config.toml
num_hidden_layers = 9
hidden_size = 224
n_experts = 64
experts_per_token = 4
d_expert = 64
d_shared_expert = 0
hidden_act = "swiglu"
moe_layers = [0, 1, 2, 3, 4, 5, 6, 7, 8]
router_score = "sigmoid"
normalize_top_k = true
routed_scale = 1.0
balance_loss = 0.000468
balance_bias = true
init_std_router = 0.00681
lr_router = 0.00063
vocab_size = 27312
norm = "rmsnorm"
norm_eps = 1e-05
tie_word_embeddings = false
optimizer = "adamw"
learning_rate = 0.00196
beta1 = 0.9
beta2 = 0.98
batch_tokens = 32768
max_seq_len = 512
train_tokens = 273900000
max_steps = 8359
dataset = "wikipedia_en"
Below are experts of layer 5 (counted from 0) of a mixture-of-experts language model. Rows are named gate (a neuron's input weights, with its number), up (a neuron's input weights, with its number), down (a neuron's output weights, with its number) and show model dimensions 112-223. Each number is 50 + 15 x the weight over its row's rms, rounded and kept within 0 to 99.
Before each expert's rows: a language model's description of what the expert responds to. This comes from a sample of Wikipedia text that the model never trained on.

# expert 43
What it handles: Modifiers before proper nouns or group nouns, such as New, South, National, U.S., British, American, World, other, several.
gate0:63 44 55 66 20 43 40 22 13 66 35 72 66 38 59 35 62 58 44 38 55 39 54 62 42 59 43 65 50 40 59 07 57 70 25 40 70 53 45 39 60 49 38 49 51 57 29 57 24 63 56 56 56 20 50 34 47 47 36 42 59 48 85 64 56 81 61 57 43 40 75 50 67 39 52 41 92 53 42 59 30 72 48 53 66 31 55 57 34 26 45 12 47 51 54 38 33 46 41 44 76 52 47 55 58 48 38 46 53 71 51 47
up0:60 48 66 75 59 39 26 45 51 63 44 57 38 58 43 71 52 49 45 31 56 59 50 40 30 85 34 63 37 41 45 39 55 45 49 68 44 64 66 64 39 48 47 48 45 43 53 71 18 47 45 50 71 38 61 30 17 39 21 51 36 61 73 30 53 57 32 51 43 46 43 71 63 39 67 72 57 49 28 54 39 45 34 69 25 48 58 44 46 36 37 50 58 59 35 61 32 43 24 34 49 27 63 45 53 33 82 71 56 77 52 50
down0:38 45 38 44 74 38 41 55 20 52 31 32 56 57 48 41 70 45 42 47 56 45 58 46 65 37 43 61 42 47 58 92 28 61 47 68 38 79 33 54 48 50 63 45 46 46 81 19 45 18 32 62 76 56 53 39 59 56 74 59 66 44 37 66 24 35 31 58 48 53 79 36 27 66 51 41 27 43 37 31 47 48 52 52 52 80 88 40 40 43 50 42 60 67 49 38 53 57 53 65 26 52 49 46 52 29 50 55 47 45 29 25
gate1:38 54 58 67 60 43 59 48 80 51 76 32 51 43 32 54 42 55 58 60 30 63 48 85 82 52 63 63 57 61 39 67 72 41 43 33 64 49 46 41 47 61 28 47 37 38 55 50 34 65 40 60 34 55 48 48 49 57 46 79 94 58 51 44 53 57 49 42 63 49 37 47 10 40 49 48 59 49 46 48 82 26 38 25 46 59 31 30 32 55 41 56 34 48 31 57 86 40 51 55 52 43 46 37 54 66 30 21 41 31 65 56
up1:76 69 44 64 59 65 33 53 66 49 44 66 31 53 62 05 58 54 49 41 75 45 40 47 46 43 47 67 37 83 56 32 56 75 44 36 53 56 20 72 53 51 51 57 46 51 50 53 67 68 38 27 41 19 57 17 32 80 40 52 52 27 68 70 74 47 46 58 57 44 25 61 60 46 39 48 47 46 41 47 43 58 34 56 29 42 27 37 62 58 58 54 48 84 38 59 50 53 40 65 52 33 32 47 29 51 39 58 57 37 65 54
down1:15 63 53 51 23 39 80 56 19 35 41 47 55 61 72 77 73 53 40 45 78 44 34 36 25 41 43 44 69 26 60 56 64 43 64 48 41 56 47 46 50 58 40 56 69 47 12 14 35 52 37 41 48 56 56 50 32 39 61 76 43 58 87 32 44 22 37 53 60 57 49 57 27 60 35 69 68 28 49 32 37 35 47 56 44 79 73 41 69 40 73 46 56 46 39 55 33 45 49 60 28 41 48 31 48 46 40 80 53 62 50 48

# expert 17
What it handles: Closing parentheses, quotes, and periods or semicolons attached to word ends, often closing list items, e.g. (part), "...", sources.
gate0:42 69 44 39 34 82 79 46 64 69 59 55 52 36 43 42 63 56 66 84 65 58 42 18 35 34 42 47 51 22 69 64 32 42 49 61 54 84 39 64 70 46 67 43 53 16 45 22 42 26 55 32 27 60 46 50 36 64 63 53 34 47 70 58 49 60 66 66 64 50 69 56 67 47 52 61 74 41 69 22 45 40 34 66 59 63 53 32 66 64 28 24 44 35 29 52 39 83 43 59 41 71 38 49 42 60 68 45 38 75 57 52
up0:39 44 43 65 62 73 45 33 53 53 45 38 31 64 47 64 33 52 52 48 46 10 38 49 55 66 30 69 67 42 14 70 50 32 52 36 45 15 67 58 53 72 48 51 42 62 59 80 75 50 53 57 71 51 56 51 29 48 40 65 68 45 58 27 51 52 60 40 67 46 51 41 65 69 51 65 54 57 37 53 29 34 70 70 69 22 37 84 29 27 36 66 47 56 36 54 62 40 28 38 62 54 58 49 47 63 47 61 53 72 60 58
down0:67 44 89 34 40 49 22 47 39 66 76 41 58 68 33 72 35 33 56 54 44 43 49 57 36 80 58 44 42 19 52 39 56 54 24 51 47 64 26 40 57 49 51 60 34 41 60 68 54 34 48 37 69 37 72 73 68 63 50 21 29 56 53 67 73 45 27 53 43 69 51 24 58 53 54 42 16 57 34 11 61 53 27 44 75 64 73 41 76 61 75 44 46 52 55 82 40 39 34 50 58 55 45 41 39 65 42 32 43 76 55 64
gate1:31 41 61 67 33 45 58 72 39 28 53 52 68 57 68 46 60 77 54 01 48 50 35 39 84 61 44 49 41 38 64 56 56 55 33 70 52 21 65 50 45 68 56 38 46 77 63 25 64 52 43 45 43 61 50 43 44 49 68 79 46 42 42 43 38 29 29 44 50 53 57 59 65 55 28 50 55 62 61 41 42 36 70 64 77 54 67 89 46 40 40 48 58 50 70 58 69 58 78 39 42 57 85 63 67 36 54 61 76 48 72 35
up1:40 50 57 60 54 75 58 28 59 55 56 79 49 39 59 35 42 72 50 63 69 46 53 67 44 14 34 44 36 55 74 71 64 19 40 49 36 45 45 53 63 31 42 43 65 46 45 74 37 75 30 54 45 51 45 87 37 44 63 65 34 31 66 74 35 38 58 42 65 48 51 50 35 59 63 51 29 24 39 39 30 69 54 69 59 86 67 49 92 29 58 47 53 64 20 52 32 42 58 50 28 55 41 59 62 58 54 51 30 15 64 64
down1:66 57 26 42 62 48 62 62 54 37 79 63 44 36 32 34 52 50 24 63 36 34 30 57 32 67 38 51 65 53 53 52 62 69 42 51 45 47 24 44 33 58 21 42 57 49 30 35 53 59 47 41 48 32 63 44 49 34 24 40 33 67 39 27 63 62 31 35 55 52 37 37 30 31 50 31 70 34 77 55 57 58 39 53 40 40 68 49 48 39 66 52 41 45 53 33 63 40 31 48 67 51 65 53 72 30 40 47 45 50 37 30

# expert 12
What it handles: Sentence-final periods, often fused to the word end, plus line breaks, as in century., photos., record., school.
gate0:30 52 65 28 55 44 62 29 62 39 67 26 40 44 48 46 39 01 31 65 55 37 40 74 47 42 63 33 41 39 56 40 53 62 25 24 68 46 72 42 37 67 43 56 67 48 45 56 42 20 60 50 36 46 28 54 58 75 20 54 47 47 65 75 33 60 88 43 19 35 37 12 73 60 35 26 30 38 42 54 18 39 73 64 21 62 53 29 50 62 83 57 53 51 38 55 55 38 47 44 40 74 34 36 74 55 42 39 52 62 50 72
up0:58 60 65 52 55 50 31 37 44 48 56 22 42 32 47 76 29 42 51 51 43 48 43 46 43 44 71 45 41 43 61 45 75 47 49 28 66 43 62 46 57 56 72 42 60 50 55 32 16 30 64 49 41 35 35 49 55 40 50 51 72 52 39 73 13 24 46 39 05 43 48 77 77 45 50 66 52 70 60 60 64 46 66 34 70 24 66 30 68 57 58 28 52 63 55 34 67 38 59 38 36 67 39 49 71 31 28 34 69 59 49 57
down0:47 40 62 65 29 57 45 45 41 26 08 39 56 40 34 71 47 63 38 62 49 39 63 51 71 39 59 71 50 53 50 55 30 35 54 57 51 60 58 37 37 60 55 53 64 29 52 71 49 35 57 33 19 93 55 35 48 57 30 63 42 55 81 77 51 34 59 51 46 35 52 41 54 69 52 27 41 42 38 60 19 40 74 51 48 35 59 37 73 39 46 65 36 50 53 81 14 43 22 49 57 34 24 63 52 34 48 56 44 34 53 45
gate1:55 54 44 33 28 57 38 23 84 57 25 64 18 32 47 51 55 54 76 69 58 53 52 50 75 70 58 36 32 41 32 52 41 29 50 49 61 61 19 35 52 44 53 53 53 44 50 50 47 37 73 22 50 55 56 64 57 45 20 55 30 51 56 47 56 60 26 69 28 42 32 73 58 64 62 79 44 26 51 86 55 67 49 61 46 20 34 50 43 69 74 45 74 66 29 38 43 34 75 33 57 64 52 47 55 75 40 16 49 47 50 29
up1:47 48 41 35 58 84 60 50 59 59 58 82 44 51 39 39 51 39 60 60 47 50 32 67 36 35 58 53 38 28 36 30 49 34 72 74 31 38 39 59 62 54 37 46 77 42 73 47 66 38 66 35 31 64 49 62 61 61 46 43 51 44 62 49 42 37 39 66 31 61 43 75 75 82 82 73 10 33 36 63 57 40 32 38 30 61 52 29 75 56 67 55 61 44 73 70 46 38 65 20 41 52 39 32 57 50 46 58 49 64 30 27
down1:27 45 12 33 49 50 52 59 55 50 49 72 50 45 44 34 26 36 30 55 50 33 44 60 71 30 99 34 11 48 43 67 37 45 56 58 21 58 45 39 39 53 58 57 35 30 49 81 52 57 61 42 61 67 62 43 61 75 25 36 14 49 70 34 68 03 76 44 42 55 34 27 56 70 31 43 36 57 44 66 54 68 61 47 42 24 47 37 49 72 84 34 48 55 47 35 36 27 58 45 39 59 71 45 61 62 39 30 33 36 57 48

# expert 32
What it handles: Articles, possessives and noun-phrase adjectives after a or his, such as a, an, their, special, minor, final.
gate0:54 59 53 38 42 37 29 52 39 49 40 61 61 34 48 41 47 61 47 43 71 41 41 42 54 52 50 82 36 35 14 32 57 40 59 43 19 61 59 69 50 51 22 71 30 50 65 62 24 66 52 63 55 57 47 50 51 46 33 20 53 80 75 37 69 44 26 37 66 36 49 42 44 51 43 37 39 63 56 42 60 67 45 45 49 46 49 35 62 66 57 38 68 59 59 60 47 78 55 79 24 35 54 54 47 66 50 60 53 40 66 49
up0:32 47 49 66 51 54 59 36 29 59 33 56 40 41 44 52 46 26 55 61 38 36 59 52 25 48 56 52 32 57 61 89 69 65 62 68 80 38 58 43 47 47 61 43 68 60 46 40 68 44 70 33 76 40 48 57 34 61 31 59 50 34 43 51 75 50 64 77 48 43 36 56 47 67 33 50 37 54 15 69 46 44 70 54 39 47 32 63 60 58 43 56 35 58 87 42 60 47 19 50 93 54 46 43 42 11 75 51 66 35 28 43
down0:53 57 60 68 44 43 62 48 39 76 52 64 46 37 73 60 59 59 56 65 50 33 61 35 56 71 56 45 64 56 45 68 44 51 77 99 60 54 30 57 34 54 53 57 52 41 48 40 42 56 41 51 52 09 51 53 32 42 51 82 62 71 89 34 63 51 37 49 30 50 59 48 47 37 48 32 63 50 54 58 64 72 58 30 65 55 39 48 59 39 44 43 76 32 65 99 34 55 67 38 35 58 31 50 44 79 46 40 62 50 34 59
gate1:71 46 56 58 35 58 52 38 52 55 63 54 42 09 52 65 74 62 51 43 63 61 60 33 14 87 48 45 46 39 70 21 21 51 31 51 39 40 49 51 52 51 82 37 46 47 44 33 67 76 47 21 32 46 34 44 49 39 66 48 80 55 40 51 57 32 18 44 24 55 40 44 13 80 54 41 21 41 74 36 82 55 48 54 42 38 67 32 31 70 35 29 36 65 52 40 49 62 71 41 47 66 51 61 51 58 20 71 71 61 39 42
up1:69 45 50 45 48 51 32 59 48 38 51 68 23 34 62 53 32 77 54 49 70 55 68 61 30 55 66 45 82 35 66 49 47 64 31 53 40 55 75 54 49 70 76 55 66 45 78 30 56 56 53 42 10 46 35 22 33 59 43 58 58 36 23 30 47 49 28 63 37 35 66 49 48 70 48 70 37 36 45 43 67 57 83 59 34 37 57 35 48 61 40 38 68 65 52 48 62 84 52 36 52 60 52 43 50 77 34 78 79 69 42 42
down1:52 76 55 35 67 46 46 46 26 30 61 49 50 46 58 18 32 70 73 51 56 33 47 74 78 44 47 62 39 67 51 23 86 55 29 54 50 57 42 35 64 44 62 52 69 48 61 20 37 64 56 39 57 80 81 53 65 63 34 58 42 72 81 49 43 48 19 54 54 44 30 41 84 86 38 43 45 32 33 62 39 50 56 57 56 51 67 65 61 62 50 49 59 56 42 18 59 53 74 57 52 37 46 51 28 63 72 37 50 46 55 44

# expert 38
What it handles: Line breaks and section heading markers in article layout, such as newlines before list dashes and ==, === headings.
gate0:56 42 51 51 69 80 48 14 56 08 56 50 58 44 30 50 68 51 45 48 73 73 25 45 61 17 51 37 91 23 70 62 60 38 46 42 54 70 68 56 68 20 38 58 27 29 24 38 55 42 54 43 57 47 59 72 48 42 56 84 47 66 37 53 60 44 48 45 54 51 69 32 57 60 30 51 90 46 37 41 42 53 46 64 26 53 64 56 45 27 60 45 52 41 46 59 55 65 31 48 55 55 42 61 53 40 50 54 24 67 36 28
up0:65 48 62 51 54 59 49 51 65 48 53 53 25 42 63 55 30 40 41 71 57 18 27 41 55 46 49 61 66 67 45 36 36 29 53 68 64 30 50 59 49 46 56 58 56 48 38 51 66 87 67 74 09 43 29 55 44 42 48 48 81 35 40 65 47 58 33 48 74 25 32 37 47 58 74 54 50 28 64 59 64 69 88 34 45 59 32 34 55 77 72 50 32 45 43 60 63 44 44 53 47 70 45 53 47 73 51 49 80 32 45 30
down0:54 39 34 33 47 24 35 69 36 27 56 47 47 48 57 75 79 53 55 14 27 68 26 56 47 54 53 41 47 80 56 47 45 54 23 38 45 61 38 55 53 48 56 32 28 40 35 63 47 39 35 43 26 60 54 41 49 59 27 47 30 47 72 42 56 39 65 44 24 67 58 43 67 70 54 53 55 65 37 48 51 26 70 80 40 46 71 52 36 37 68 55 31 43 49 73 56 57 57 63 24 40 49 27 65 40 45 35 34 49 66 44
gate1:74 37 48 43 44 45 47 56 53 55 48 55 50 36 50 64 65 46 72 30 56 64 65 54 59 47 49 34 61 46 63 28 65 30 44 40 45 55 48 49 53 42 61 34 54 51 46 63 71 54 73 60 46 55 39 19 50 38 47 45 70 29 38 26 52 46 45 57 36 47 46 45 46 58 39 74 26 76 38 72 64 93 56 54 52 32 60 55 58 54 42 69 43 42 35 48 67 48 41 60 46 43 64 40 23 50 33 18 31 42 58 28
up1:60 56 54 19 57 34 55 59 46 58 62 31 57 50 77 47 39 54 38 53 58 50 71 41 57 56 52 47 34 69 83 57 56 32 43 16 61 56 71 58 53 44 67 43 33 52 61 60 81 57 46 70 23 37 44 48 40 42 24 32 49 54 31 47 70 50 77 40 38 62 57 55 49 71 42 81 62 41 56 44 41 72 71 56 36 21 65 43 47 70 74 60 39 33 49 74 62 25 26 43 74 54 58 52 56 35 65 25 34 54 27 35
down1:37 49 45 25 54 64 29 39 49 39 60 44 55 55 55 43 55 46 68 49 58 33 36 44 54 41 42 28 52 66 31 75 69 17 38 64 38 27 48 41 32 46 50 35 73 64 61 54 47 39 60 14 61 44 61 20 58 52 23 53 31 78 64 29 57 40 02 62 52 45 74 44 48 42 39 53 56 50 32 48 45 53 42 32 22 64 70 67 51 29 41 76 66 43 37 11 50 47 61 57 80 46 47 50 53 37 35 49 60 59 75 57

# expert 58
What it handles: Newlines and pipes starting or separating table rows, plus semicolons and colons in flattened stat headers, such as Overall: Home; Away.
gate0:17 66 28 24 41 54 35 51 83 70 44 38 39 41 55 54 39 68 33 68 59 67 61 45 55 35 86 58 40 43 51 49 52 48 64 48 44 55 43 61 59 52 40 29 61 25 34 55 49 41 28 33 73 37 49 72 58 43 67 40 13 56 49 57 42 33 81 70 49 20 47 43 26 35 48 26 47 55 55 51 41 33 61 58 50 56 54 39 21 42 26 20 78 67 27 61 44 43 27 20 27 60 51 33 56 49 53 50 62 51 44 77
up0:66 60 67 47 47 70 62 53 24 23 55 49 59 66 55 70 56 61 41 64 43 60 57 50 52 45 25 66 64 80 26 29 39 56 59 56 43 26 40 39 22 50 77 71 48 71 71 45 49 55 68 50 33 56 58 49 42 54 23 52 60 47 41 53 51 41 46 54 58 31 49 56 36 62 35 68 46 33 46 63 77 81 35 23 78 50 69 45 27 50 48 79 36 58 53 40 98 68 53 68 28 49 40 62 35 58 53 57 61 73 42 49
down0:62 59 59 38 16 71 33 20 70 47 17 88 57 21 46 41 39 65 61 72 38 57 33 33 45 49 57 52 61 40 31 39 33 74 58 60 33 47 39 54 60 54 59 47 49 91 22 70 47 53 51 46 50 60 62 52 29 36 48 44 76 43 60 55 50 32 43 48 61 36 65 57 50 40 43 52 48 43 57 43 40 68 49 41 40 44 38 18 50 50 34 12 56 49 36 25 35 65 55 58 28 48 42 56 41 53 45 44 54 64 76 66
gate1:53 63 50 40 55 39 42 91 58 84 19 48 75 36 53 51 41 37 45 31 25 36 42 50 69 56 45 69 56 45 53 65 41 39 56 59 54 50 36 58 65 47 55 46 53 62 59 68 51 45 39 69 89 53 59 56 45 39 45 35 40 53 53 34 69 44 54 19 26 76 40 48 59 41 43 57 44 47 48 56 72 18 15 57 50 61 66 61 74 42 39 41 46 37 63 54 68 48 27 27 14 56 49 36 68 68 56 33 27 55 26 64
up1:40 43 37 69 41 77 37 52 44 53 34 48 56 43 71 61 62 60 54 68 65 53 38 59 24 22 27 44 59 43 41 28 50 75 39 76 58 31 64 46 69 55 59 59 45 33 68 21 41 48 34 62 45 58 55 51 09 59 47 55 59 33 34 57 30 64 29 78 73 45 19 66 50 50 37 52 72 06 38 23 70 37 47 34 60 64 61 51 76 40 43 67 52 69 57 48 66 46 43 75 55 47 52 52 43 37 45 41 32 32 61 32
down1:38 46 69 21 59 31 50 40 44 68 46 50 61 34 49 37 51 56 70 59 27 42 83 52 72 51 56 41 45 70 57 88 50 61 47 62 27 27 56 44 14 34 54 21 36 71 40 61 42 39 60 32 64 39 41 57 67 78 41 63 60 57 43 38 69 11 53 45 60 63 69 60 63 62 51 23 38 78 26 52 49 58 41 66 41 57 48 83 44 63 51 60 42 32 46 62 47 36 62 33 21 33 69 69 61 44 48 69 41 55 54 71

# expert 11
What it handles: Modifiers before a noun: nationality and place adjectives, other, different, local, and adjective suffixes -ical, -ic, e.g. New York.
gate0:64 55 32 58 39 43 48 34 56 68 36 36 59 64 46 64 27 76 75 64 46 38 37 67 68 32 45 40 51 40 80 46 42 53 59 50 61 44 37 56 15 34 50 50 41 74 36 53 39 41 45 89 68 47 47 41 53 39 55 51 84 42 62 50 54 38 27 64 44 41 19 47 43 62 40 38 65 63 41 39 55 46 34 46 36 37 53 65 48 41 46 43 41 53 48 68 65 53 45 58 49 54 44 41 30 54 16 47 70 42 47 65
up0:26 56 63 60 65 69 32 52 52 62 36 45 35 54 38 34 43 47 36 45 33 50 33 54 57 60 55 55 56 27 34 55 52 48 57 32 71 55 52 53 60 40 26 45 64 29 58 39 33 24 70 30 60 52 42 79 43 50 49 56 47 41 43 54 68 60 24 55 81 31 61 29 45 82 32 61 78 21 60 82 64 26 76 38 79 52 49 37 92 55 37 73 46 63 36 69 79 31 50 65 57 51 37 60 39 36 38 54 43 39 53 82
down0:49 55 66 55 66 35 43 46 43 64 36 49 60 54 65 58 25 69 37 44 27 72 51 59 54 14 43 61 42 44 29 59 72 69 51 72 46 65 53 38 77 62 14 48 43 22 65 34 20 61 41 67 53 54 45 46 49 43 45 52 58 28 56 43 47 73 53 47 64 42 60 33 75 79 45 36 37 57 51 28 64 46 43 53 83 39 32 55 45 46 24 27 65 76 44 86 73 56 45 35 46 48 26 46 56 31 21 35 28 36 47 49
gate1:24 63 08 46 62 84 75 80 55 66 61 62 35 27 57 28 45 60 62 66 26 43 48 50 81 59 21 39 46 77 61 55 46 57 32 53 33 36 74 44 53 69 58 57 61 63 49 56 60 40 62 37 34 70 67 66 34 59 64 47 34 64 38 51 58 39 63 13 33 64 37 58 62 54 68 45 51 36 45 27 50 65 41 71 50 94 62 64 46 81 34 46 39 38 48 41 77 56 37 46 62 59 60 43 55 58 76 35 46 47 64 47
up1:47 48 63 48 26 45 26 64 45 32 53 15 52 67 47 48 56 85 50 60 68 50 41 54 62 37 38 32 49 65 67 32 37 47 47 56 49 43 54 41 38 62 40 30 23 39 73 39 67 44 38 37 34 57 75 55 80 52 30 54 75 51 50 51 51 61 30 55 64 35 66 40 66 44 35 53 48 51 57 60 66 44 41 15 41 23 36 55 40 61 45 48 19 34 42 47 45 48 36 49 23 61 57 43 48 54 43 23 59 48 12 02
down1:32 52 76 54 49 36 23 46 67 44 52 47 81 32 43 55 55 39 56 46 56 48 55 38 25 29 49 65 49 53 49 67 80 40 56 59 47 61 48 43 64 45 27 50 55 25 63 41 42 24 60 66 63 39 52 28 61 66 33 49 47 42 68 47 49 51 75 47 48 24 57 74 69 54 41 24 69 64 51 36 55 69 24 64 54 68 43 81 38 37 41 48 51 84 52 86 84 47 58 61 53 37 50 44 52 25 28 38 48 47 42 60

# expert 53
What it handles: Commas attached to a word's end in lists and appositives, such as painter, Norway, names in series, before and or which.
gate0:62 80 60 76 31 43 67 64 50 32 55 50 49 44 50 60 47 32 34 69 74 39 30 64 53 53 35 27 73 66 44 54 56 21 39 60 85 63 33 58 41 51 47 49 63 57 41 90 45 49 44 60 61 48 55 45 42 56 51 39 47 56 10 52 50 38 44 71 55 49 55 75 31 59 53 62 73 47 64 44 48 34 50 65 65 60 72 27 37 67 77 45 32 88 45 63 69 48 64 20 27 62 72 31 46 68 29 26 59 72 51 51
up0:22 11 37 29 59 45 32 60 47 68 42 53 61 44 40 27 57 50 56 42 22 73 61 21 42 53 56 49 33 74 47 45 34 57 43 37 21 57 64 70 39 66 50 72 48 55 56 49 71 51 40 62 08 45 30 40 55 67 40 63 58 35 81 24 50 65 56 25 63 56 40 25 55 25 42 40 73 52 47 51 49 43 63 17 47 41 43 55 46 36 43 59 87 39 24 56 53 69 24 74 57 48 48 50 55 56 59 49 34 19 40 76
down0:34 34 52 60 38 55 78 40 83 50 54 38 49 61 56 27 28 62 66 15 68 54 44 39 78 56 45 50 74 36 24 78 80 47 55 23 59 78 24 50 65 46 48 73 57 52 71 69 56 44 47 45 56 87 54 22 40 60 45 47 51 48 55 61 35 61 46 58 65 50 30 37 57 45 71 27 74 45 41 41 29 02 53 56 30 28 65 43 43 56 68 58 55 67 51 41 50 36 32 45 71 42 72 40 58 51 41 45 26 35 64 47
gate1:88 50 61 49 68 38 43 36 67 42 53 65 22 69 71 39 34 43 58 50 41 71 66 58 64 53 49 42 67 39 31 47 69 55 39 47 40 40 45 44 54 35 54 41 48 28 63 44 65 56 48 19 56 21 62 59 43 54 45 46 55 29 40 54 39 75 56 46 42 31 60 27 43 64 43 48 43 73 56 25 17 20 61 66 51 46 35 53 82 67 49 38 56 54 49 38 48 20 47 42 66 70 68 50 81 39 60 41 54 38 43 35
up1:46 39 41 38 48 66 37 47 53 47 57 55 56 44 40 26 34 41 61 40 47 46 34 27 22 33 47 62 59 45 51 65 37 53 52 63 35 30 56 53 35 65 59 80 58 76 58 30 46 35 60 49 58 71 42 38 59 41 53 61 50 72 51 41 58 42 25 65 85 74 80 65 46 40 44 67 58 39 54 44 41 18 40 66 18 72 22 60 53 26 66 66 75 86 53 30 42 72 51 73 36 68 53 67 19 72 51 52 25 61 58 41
down1:55 61 44 51 45 46 41 58 46 56 25 58 43 56 49 57 60 66 14 39 36 47 75 46 54 63 54 54 41 62 43 32 40 37 48 49 31 68 44 52 69 38 46 20 61 45 37 40 52 55 50 48 69 09 45 74 38 49 22 18 46 31 34 77 61 37 45 39 49 55 47 71 47 34 68 33 51 49 27 66 71 84 62 59 87 39 68 48 62 58 42 33 34 32 66 49 63 30 56 15 53 21 53 31 65 20 60 67 66 53 24 56